From a checkpoint of a small mixture-of-experts model trained on Wikipedia.
Size: 11 layers, width 160, vocabulary 8192.
Below are experts of layer 6 (counted from 0) of a mixture-of-experts language model. Rows are named router (the router's row for the expert) and show model dimensions 0-159. Each number is 128 + 24 x the weight over its row's rms, rounded and kept within 0 to 255.
After each expert's rows: a language model's description of what the expert responds to. This comes from a sample of Wikipedia text that the model never trained on.

# expert 45
router [145 161 124 112 102 120 106 143  89 143 150 102 110 105 131 136 150 113 108 100 111 145 132  95 148 137 151 150 101 119 132  89 103 142 106 165  91 145 139 142 124 106 134 152 117 141 140 133 121  89 173 152  96 106 107 144 167 145 171 142 100 146 115 165 140 144 168 115  82 125 161  92  98 127 141 108 167  83 146 152  97 131 142 114 104 119 120 127 144 128 131  88 108 154 146 125 146 134 161 118 111 123 107  94 120  96 114 139 121 148 108  98 131 115 165 150 159 152  90 145 166 143 151 104 101 105 116 113 115 159 169 108 154 148 109  89 106 113  80 153  79 141 106 129 107 111  90 170  98 113  94 147  72 126 132  98 108 120 136 131]
Description: Spaces and range dashes. Standalone spaces and en dashes between numbers and dates in tables, such as September 9–13, 1957–1967, 31 December 2019.

# expert 63
router [142 131 137 136  84 105  84 156 128 135 147 122  90 123 114 135 143 143  91  96 127 171 131 105 166 140 143 130 105 126 148 119 119 156 101 157 102 130 153 168 108 120 126 140 146 103 145 158 128 116 131 140 108 110 113 142 165 157 157 172 108 149 108 152 157 133 143 124 124  91 172  76 129 121 159 123 134  98 150 166 125 128 137 100 121 132 110 113 131 144 119  84 101 118 162  94 130 154 146  97 131 113 124 105 143 108  98 140 138 128 117 102 116  82 174 157 145 140  92 141 179 140 147  86 119 101 115 137 132 139 132 130 144 170  73  93  91 106  70 141 108 126 108 127 123 105 107 124  89 113 124 112 101  92 151 103 114 114 157 189]
Description: Hyphens and word pieces. Hyphens, list dashes, standalone spaces, the piece el as in Feel, Nobel, and nouns like bridge, book, novel, Lake.

# expert 34
router [168 142 141 115 104 123 118 175 117 154 138  94 113  70 140 143 181 133  82 127 125 163 140 116 138  82 162 160  90 162 137  89  77 149  77 140 137 128 145 132 142 101 164 130 121 104 165 140 111  98 154 126  88 141 115 140 150 122 168 178  88 142 118 164 144 133 156 144  99  92 162 117 148 119 154 101 150 110 145 153 106 136 114 129 124 117  93 109 118 123 108 103 129 157 173 110 149  98 176 122  92 116 139 105 159 125 127 145 146 130 124 126 136 111 143 146 179 147 108 138 143 136 156  98 107 119  94 161 130 160 128 119 143 145  96  99  92  96 118 135 102 133 115 130 133 126 102 131 143 121 134 168 116 117 114 114  98 107 136 152]
Description: The and adjective suffixes. The article the after prepositions, possessive 's, and adjective suffixes like ical, al, atic, as in Bang-al-ore.

# expert 41
router [127 150 127  93 109 115 123 150 104 144 189 111  99  79 123 153 118 133 100 108 110 136 139 107 133 119 143 155 115 137 152 104 111 151 122 157  93 148 117 153 122 108 117 136 119 134 122 143 127 107 138 157  82 117  95 142 130 150 169 141 127 128  98 160 173 162 147 106 112  94 147  96 112 125 168  99 122 123 138 155 104 130 138 125 107 114  75  80 159 149 122 103  90 155 152 125 147 134 136 109  51 160 135 103 119 122 110 142 139 142 111 106 125 129 146 143 133 155 104 136 131 160 176  77 116 101 114 174 132 189 153 104 143 158 108  93  90 114 141 146 109 135 121  97 124  91 118 132  99 103 131 152 102 114 106 137 118  84 134 146]
Description: Year digits and tables. Last digits of years and scores in tables (2019, 2–2), the m in JSmol, war, –present, and table divider rows.

# expert 38
router [159 134 111  94 124  92  89 146  88 131 171 112 100 123 137 147 134 120 119 134 131 139 146 112 160 111 145 160 113 124 167 115 110 147  92 154 111 180 149 142  98 105 122 121 123 132 162 134 103 124 136 152  94 103  78 128 152 150 170 122 102 137 128 179 134 160 138  91 105 115 132 101 128 136 164  75 138 127 127 163 102 132 132 104 112 118 121 126 100 138  95 114 122 148 150 106 158 141 164 105 105 129 102 122 129 122  90 132 143 140  96 119 125 105 155 179 157 139 102 132 153 130 138 116  81 117  96 136 126 174 154  93 172 157  78 122 104 101 102 158 120 150 128 123 146  88  89 177 127 117 123 117 108 109 133  99 105  93 140 162]
Description: Prepositions and table pipes. Prepositions linking name phrases, especially of, with, against, for, via, as in Archives of American Art, plus table pipes after titles.

# expert 54
router [150 154 115 116  88 121  92 161  88 120 148 122 113 106 148 163 133 109 109 119 106 157 119 106 140 120 158 161  99 165 137 125 111 141  83 125  91 177 114 161 123 106 130 152 121 125 156 132 103 106 132 123 106 114 113 147 167 148 167 141 104 137  90 150 161 130 148  93 106 110 126  99 133 117 158 116 131  93 149 152  99 106 162 113 118  98 108  93 136 152  91  98  98 146 147 107 169 140 158  82 121 118 137 105 148 103 121 137 136 136 107 125 144 129 142 156 140 153  99 149 147 170 153 102  95 100  99 126 120 134 153 111 136 166 117 116  89 118  88 150 106 142 122 112 133  95  92 196 115 142  93 167 103 124 118 120  83 119 125 169]
Description: Opening brackets and initials. Opening parentheses and brackets after a name or title, e.g. Jason Lalla (USA), and capital letters that begin names, such as K, H, W.

# expert 56
router [154 140 106 107 115 103  84 171 120 148 150  91 123 119 146 144 145 128 103 121 140 150 138 100 137 100 155 128 126 128 161 102 115 139 107 136 112 151 149 185 114 125 124 104  86 114 150 149  81  93 149 165 117 113 109 144 145 133 152 151 114 161  91 149 132 119 130  86 134 108 167 106 136 109 150  92 148 113 130 127 117 103 148 116 101 129 103 110 126 114 111 117  88 141 135 127 159 130 145  98 108 114 135  94 119 131 137 150 127 122 115  81 118  99 174 131 140 162  94 160 158 136 143  99  86 118 102 137 142 132 131  99 160 151  85 113 127  85  93 175  77 140  90 134 123 107 102 197 113 107  89 173 108 115 119 123 112 122 123 158]
Description: Word-initial fragments. First fragments of split words right after a space or bracket, such as res in resignation, ren in renewal, ent in entitled.

# expert 28
router [155 166 107 109 120 125  97 167 108 138 159 130 114 109 116 167 155 129 105 111 125 163 118 122 163 104 140 163 145 139 127 123 131 142  95 151 114 149 148 175 143  85 144 168  87 102 150 162  95 118 167 123  94 119 131 133 149 173 139 155 117 146  87 155 137 156 128 116 120 111 134 119 100 122 125 135 128  66 167 141 107 113 144  98 101 146 134  92 105 153 107  84 120 124 165 107 161 114 164  92 124 133 121 103 149 106 122 168 140 123 120 116 114 139 139 177 136 174 114 150 174 125 138 114 125 111 100 145 135 148 132 101 173 164  97 108 124  96 114 169  73 153 125 124 125 111 101 164 130 137 108 170 118 113 148 124 100 120 138 141]
Description: Foreign word fragments. Fragments of foreign names and words, non-Latin bytes, quote marks and table numbers, such as Ne-uk-um, Ha-if-a, Ha-up-ttypen.

# expert 1
router [148 156 151  83  90 113 105 167 105 137 142 122  91 121 141 145 146 111 121 108 116 156 150 114 126 108 155 155 122 181 123 114 102 139 107 141 106 137 157 166 115 102 162 143 135 116 128 123  94  98 144 148  98 119  85 140 139 160 158 152 140 150 123 161 157 144 153 129 113 100 167  98 143 107 143 123 158 111 130 180 114 115 125 113  95 140  78 123 141 120  89  91  92 159 146 108 149 129 143 111 106 165 108 115 159  91  91 135 169 118 102 107 132  97 147 158 161 148 114 163 163 122 150  94 115 107 110 131 149 161 156 136 158 148 129 120 109 125 104 141 107 155 120 100 128  96 149 154  91 120  79 156 123  90 166 113 116 100 151 134]
Description: Plural and noun suffixes. Word-final noun pieces and common nouns before of/and/commas, such as -s, -ations, -ments, area, members, students.

# expert 36
router [157 117 136  81  97 106 103 140 117 141 144 121 106 102 136 130 164 110 109 140 112 125 137 123 139 114 163 138 120 138 163 117 129 120 102 135 126 153 149 127 119  90 140 134 125 122 128 119  96 115 133 167 125 131  87 147 162 176 162 153  96 154  91 139 173 155 145 112 122  83 153 108 103 113 142 126 157 102 149 151  79 112 131 114 120 119 112 122 128 159 121 108 116 148 137 103 149 103 161 116 106 122  99 135 156 110  96 138 155 158  86  93 157 105 155 180 154 153 103 145 122 170 172 101  95  88 104 138 125 136 167 115 174 146 102 109 127 108  96 170 107 145  93 100 137  81  93 142 106 110 126 161 109 100 130 126 116 108 146 176]
Description: Commas after names. Commas and closing "),", mostly after place or person names in addresses and lists (Storrs, CT), plus the pieces ack and ock (Barack, Jackson).

# expert 35
router [157 153 107 131  86 105 102 158 118 135 161 101 105  96 124 140 161 131 114 116  91 135 146 105 177 100 149 188 128 154 144 103 121 130 109 141 123 162 170 162 142 100 148 129  92 106 124 125  97 122 147 130  70 111 105 130 148 144 146 119 111 158 123 120 151 143 145  96 135 124 147 119 133 126 148 111 155  93 153 144 106 116 151  76  93 105 143 105 142 160  82  86 114 101 173 113 149 116 135 108  87 128 113 104 143  76 112 161 164 134 138  82 114 136 149 151 141 141 111 157 192 135 144 106 139 117 135 117 118 129 157 116 157 140 107 126 108 105 114 132 102 148 102 107  90 110  88 129  97 110 104 127 119 105 115 119 125 128 154 168]
Description: Mid-name word pieces. Pieces inside names and words after an initial letter (F-lyn-n, F-are-well), plus .S in U.S and United before States.

# expert 61
router [132 169 137 111  89 118 106 174 117 141 143 102 120  92 116 162 137 140 119  96 120 142 124 121 141 122 126 137 114 152 132  97 132 169 111 155 101 173 129 144 127 103 159 154  84 110 124 158  75  92 150 141 115 131 123 180 133 136 129 159 116 177 105 136 149 143 147 111  99 100 125 122 122 113 141 112 159 113 150 131 131  91 137 111 109 129 105 109 134 154  93 123  98 149 145 120 117 113 173  98 103 162 126 116 155 128  93 170 158 136 114  80 126  99 148 168 148 141 105 151 133 133 141 118 113 123  95 122 138 128 136  75 152 148 130  98 108 107  58 167  88 153 110 118 121 124 131 131 137 128  86 148 112  63 126 115 108 114 143 174]
Description: Section headings and places. Section heading words after ==, like Gallery and Background, plus place nouns (town, station) and pronouns it, he, there.

# expert 59
router [167 157 107  99 113 100 101 132  84 143 156 117 121 110 137 127 167 152 114 124 128 144 159 108 166 123 155 161  95 131 177 105 121 159 108 159 114 164 146 136 106 106 127 128  83 128 147 141 108 120 136 160  75  98  89 138 154 139 145 142  95 133 121 146 164 168 155  96  80 123 143 113 127 122 118 116 136 121 144 162  71 137 141 115 117 124 132 136 117 118 101 107  86 163 142 126 141 156 147 105 103 140 135 106 153 104  90 138 150 156 123 119  86 124 161 154 147 155  98 150 129 142 144 118 124 119 111 124 115 171 154  91 169 161  84 100 107  86 129 160 100 152 120 114 124  96  95 166 114 109 131 133 112 120 112  87 110  98 147 148]
Description: Prepositions. Prepositions such as of, in, to, from, during, between, especially after month or season names: May of, autumn of.

# expert 2
router [148 136 157  98 115 102  91 135  99 140 158 113  94 105 132 152 155 120 110 101 127 158 131 107 167 125 133 145 106 142 146 108 101 133  92 129 102 151 137 154 104 120 143 130 127  94 133 161  91 133 129 137  94  90 107 147 144 150 189 134 103 151 120 143 128 159 147 107 105  80 164 117 110 105 199 102 158 129 124 150 108 107 137 120  94 140 125 119 117 133  94 105 130 141 136  96 138 121 163 103 105 121 126 123 145  90  84 149 154 143  78 124  91 118 173 165 162 166  86 151 138 142 157  98 115 121 117 123 117 164 131 105 141 144 125 111 108  98  99 149  84 114  87  95 130 116 112 143 110 113  79 128 111 107 119 121 125  95 159 144]
Description: Section headings, biography verbs. Wikipedia heading markers == and heading words like Works, Notes, plus biography and awards verbs such as died, released, published, wrote.

# expert 39
router [154 159 123 129 108 110 103 168 102 159 173  94  91  87 132 133 148 142 103 107 103 127 156  90 154 107 143 158 110 143 152  80 109 156 123 153 131 166 172 154 123 113 143 149 124 105 150 137  95 112 149 123  98 106  93 122 132 116 142 139  98 138  80 163 127 150 147 119  78 104 144 115 127 121 135  86 152 122 161 130  94 136 136 115 102  86 110 131 166 145 113 111 137 120 151 119 146 107 157 117  96 155 109 135 129 117 121 156 124 127 118 134 127 102 154 125 163 184 124 139 145 162 151 111 112 125 118 166 142 173 138 102 144 142 103 103  98  90  98 158  91 163 106 131 132 130  89 159 115 117  97 154 100  73 127 105  96 119 142 143]
Description: Articles and ordinals. Articles the, a, an, possessives, and ordinals like first, second, especially after of, in, for, plus table pipe separators.

# expert 30
router [164 172 116  82 104  94 106 148  79 150 146  94 115 125 151 124 166 126 131 112 127 127 142  99 139 135 148 164 111 136 186  96 110 138 100 162 129 167 138 140 103 112 135 126 114 132 158 141 116 127 127 162 101 118  93 138 164 147 131 160 124 123 113 149 175 142 141  94  88 109 165  93 120 118 137 120 144 124 157 157  93 145 128 108 116 138 117 119 109 117 102  89 103 157 156 118 165 157 149 110  97 138 106 104 167  88  73 139 135 158 131 125 110 124 152 138 143 133 130 163 167 132 144 114 117 106 107 120 134 159 167  99 169 165  72 127 116 101 117 149 112 156 101 127 117 103 108 161 114 111  93 155 126 115 148 105 118 103 139 164]
Description: Prepositions. Prepositions such as in, of, on, with, for and by following verbs or nouns, e.g. participate in, fans of, awarded by.

# expert 8
router [138 163 129 132 118  99 105 172 116 147 135 116 137 113 123 126 159 118 142 108 107 131 129 102 168  91 135 135 120 164 131  69  94 134 109 154 105 139 130 141 127  91 146 133  94 129 136 140 132 122 119 171 109  73 103 138 172 135 163 155 116 143 100 157 118 130 143  88 122 118 139 108 109 111 150  95 153 106 157 156  79  98 115 119 109 127  78  99 152 146 117 105  83 124 155 115 176 112 146 101  94 110 123 105 169 112  58 171 139 116 119 109 136 125 167 127 162 144 101 130 170 141 139  88  85 117  97 130 151 135 147 126 166 135 135 127  92 114  95 148  98 136 126 125 126  85 119 134 121 120 107 136 106 113 130 110  87 115 152 133]
Description: Mid-word fragments, math symbols. Word-internal pieces like os in proposals and Buenos, and math symbols such as −, +, backslash, plus digits in formula-heavy text.

# expert 49
router [122 128 162 104 115 105 102 136  99 131 141 102  78 122 108 168 125 128 107  92 118 173 120 120 141 101 147 166 121 138 143 111 127 162 117 166 100 160 125 170 115 107 145 126 105 112 169 148  90 110 161 131  86 104 127 140 165 137 131 149 128 128 116 136 127 136 138 116 126  87 155 100 125 125 159  94 122 110 140 131  95 110 130  98  91  96 111 115 118 124 103 113  86 139 153 115 189 126 144  91  94 135 145 105 130 137  95 164 141 113  88  74 146 105 128 128 131 153  80 127 126 130 145 113 129 105  98 124 129 145 129  86 139 139  69  83 120  93  73 163 115 143 135  99 130 128 112 137 105 144 102 157  84  84 111 135 113 124 112 153]
Description: Second pieces of names. Capital letter or short piece early in a proper name, often after D- or a pipe, such as ro in Droguet, el in Željava.

# expert 46
router [146 139 155 117 114  98 115 137 126 125 125  85  99 126 125 183 146 152  93 128 112 152 123 101 154 108 123 162  98 154 143 108 100 140 124 153 102 156 147 186 116 107 138 124 115 117 147 126  96  90 155 140 129 120 111 181 140 125 184 157 121 138 105 165 152 128 122 116  83  91 140 104 104 122 158  94 154 125 136 134  95 115 157 126  83 124 124 128 160 135 105 116 117 123 141 103 154 115 138 133 117 115  98 128 149 124 100 157 159 142  99  92 111 103 180 166 130 146 112 153 156 131 134  61 116 143 101 124 141 147 134 101 145 150 114 112 113 105  99 148  78 148  79 126 122  94 136 152 109 139  99 127  85 110 137 103 121  77 147 152]
Description: Nouns after determiners. Common nouns right after the, a or 's, often about media and competitions, such as film, song, number, album, round.

# expert 31
router [138 138 109 111  95 117  81 167 102 150 159 134 115 131 148 131 153 113 120 117 109 162 125 108 146 132 165 162  93 153 126 117 114 145  92 167 113 134 167 153 108 111 138 123 135 122 122 155 109  88 151 158 100 148  98 138 166 158 134 153 114 128 119 155 179 155 154 102 107 103 133 105  97 100 159 123 150 119 150 157  91 125 108 131 125 104 112 150 116 125 120  80 123 140 150 117 128 125 140 110 129 115 113 119 150  82 121 154 161 141 115 125 111 133 168 167 151 140 106 156 154 134 155 116  98 103  84 165 114 118 145  91 143 140  76 121  77  84  95 143 111 150  87 126 108  97 123 146 123 131 101 142 104  96 148  96  87  81 134 158]
Description: Mid-word pieces and prepositions. Word-internal pieces like ip in Tooltip and receipt, plus of, in, to, between, and LaTeX commands in formulas.

# expert 5
router [136 140 126 100  80 113  91 138  88 140 166 107 114 106 105 167 163 112 113 111  92 155 143  88 157 112 148 148  87 138 150 124 115 153 109 140 118 153 124 136  98  94 128 150  99 106 133 152 104 123 154 152  98 118 101 154 130 165 152 173 105 175 117 160 147 167 146 115 122 108 179 108 131  87 129 113 133 109 145 145  99 107 127  94  83 142 108  85 160 119 123 107 105 173 128  98 159 143 147 120 117 150 117  96 130 130 106 139 171 140  91 147 117  98 156 151 164 132 111 129 150 139 136 101 140  99  83 137 144 156 138 110 166 137 132 100 122 115  93 153 101 113 127 123 136 114 143 165 114 112 127 147  98  72 119 118  93 120 125 144]
Description: Plural word endings. Final word pieces of names and words, often plural or suffix endings like -ers, -ins, -ens, -s, as in Warriors, Rulers, Zalenski.

# expert 22
router [133 150 143 118 126 115 113 138  81 150 141  90 117 108 158 147 147 124  80 140 124 140 108 129 136 127 138 156 109 130 160 121  98 164  80 151 114 147 158 152 107 111 145 128 120  97 130 128  85 106 160 113  99 107  93 145 151 135 159 142  93 124 121 195 151 159 153 106 121 104 124 105 136  95 152 112 158 113 169 158 119 137 151 102 108 114  84 115 121 135  88 102 108 134 168 104 134 113 177 130 111 142  99 138 142  82 121 147 167 111 110 109 112 111 154 148 162 149 106 142 139 142 158 114 123 135 111 171 145 154 183 121 145 153  98 125  73 108  95 148  98 131 114 131  97  94 113 142 128 140 109 153  82  92 118 122 101 107 148 139]
Description: Sports competition names. Adjectives and nouns in names of leagues, championships and institutions, such as National, World, European, League, Women's, mostly in sports results.

# expert 12
router [131 147 159 105  87  89  87 138 107 128 145 123 103  94 139 157 144 109 113 107 137 151 118  83 126 125 154 142 123 148 140 123 123 139  90 148 101 152 133 167 100 110 113 155 130 102 161 145  87 110 169 150  89 119 115 189 139 164 142 166 105 136 112 186 165 142 135 111 106  94 150 118 112 117 131  96 153 113 144 159 101 125 152  90  77 125 117 118 152 155 123 126 137 119 134 129 133 130 148  88 115 119 146 130 127 108 111 154 160 164  96 104 123  81 139 155 175 121 104 164 138 154 137 104 108 122 119 127 134 128 155  91 149 135 105 111  97 131 115 155 120 153 119  82 139 100  92 171 110 141 108 135 104 111 129  90 103  94 146 160]
Description: Mid-name word pieces. Inner or final pieces of proper names and place names, e.g. Kl-agen-furt, Cl-int, Marx-ist, plus whole names like RAF, Angeles, Labour.

# expert 24
router [159 145 115 112  88 125 142 161 111 134 162  78 101 113 152 131 179 111 120 126 108 113 134 125 159 138 137 141 134 149 157 125 111 150  89 164 132 130 147 159 101 124 155 131 108 120 152 162  98 138 138 121  96 109  82 145 165 136 164 162 113 125  90 143 145 186 146 106 129 123 155 117 121 102 160 109 135 101 145 148  85 125 139  84 111 124 115 111 135 117 112 105  97 148 144  99 139 132 184 117  91 147 105 133 117 108 128 160 152 116 129 131 124 132 171 139 163 169 107 141 156 171 156 102 132 148 100 156 129 152 132 109 149 132 109  91  93  99 104 147 119 157  89 120 154 109 121 170 134 152 104 157  97  85 122 107 105  85 141 149]
Description: Articles and auxiliaries. Function words like the, and, had, has, their, its, all, mostly after of, a comma or and, often in census or list prose.

# expert 42
router [151 171 144 136 106 139  97 149 103 132 132  91 114 109 134 181 149 137 113 106  97 146 124 104 167  91 145 151 112 162 138 109 121 133  96 173 115 125 149 166 130  92 150 150 106 115 144 150  97  88 156 128  93 116  92 161 139 144 134 156 102 159 112 144 140 123 134 127  95 115 149 100 105 134 175 112 120 114 141 151 117 103 148 123 118 112 100  90 129 116  80 132 113 138 134  98 151 124 129 109 118 117 114 118 169 118  85 149 128 141 109 102  99 112 142 129 164 161 105 147 157 125 157  90 131 109  78 142 125 133 125  89 162 124  74 134 116 119  76 159 108 157 100 123 131 115  97 168 119 117 126 162 111  90 135 117 106  88 155 171]
Description: Common nouns after determiners. Ordinary nouns or word starts after the, of or and, mostly in science and sports text, e.g. current, gene, season, round, St, final.

# expert 57
router [134 124 116  89  89 112  83 158 117 134 118 132 127 122 119 172 155 102 128  96 136 132 126 119 155 130 154 145 134 139 123  97 123 134 112 152 124 130 153 160  82  80 120 109  98 106 183 149 102  81 174 148  99 116 117 163 174 162 182 152 129 144  94 152 155 133 138 110 137  94 148 102  98 131 163 102 136 123 137 135 113 119 145 111 110 117 115 102 110 144 105 112 113 123 137  70 153 125 131  88 122  95 111  92 138 119 108 160 159 122 104 121 132 103 148 163 148 167 119 143 155 128 150 105 102 113 125 149 149 154 130  92 136 141  95 105  97 122  84 175 105 118 122 134 135 122 124 184 109 107 121 159  95 108 133 115  91 115 152 157]
Description: Mid-word syllable pieces. Middle syllable pieces of long common words, like telen-ov-ela, Coron-av-irus, verte-b-ral, plus the digit 1 starting numbers.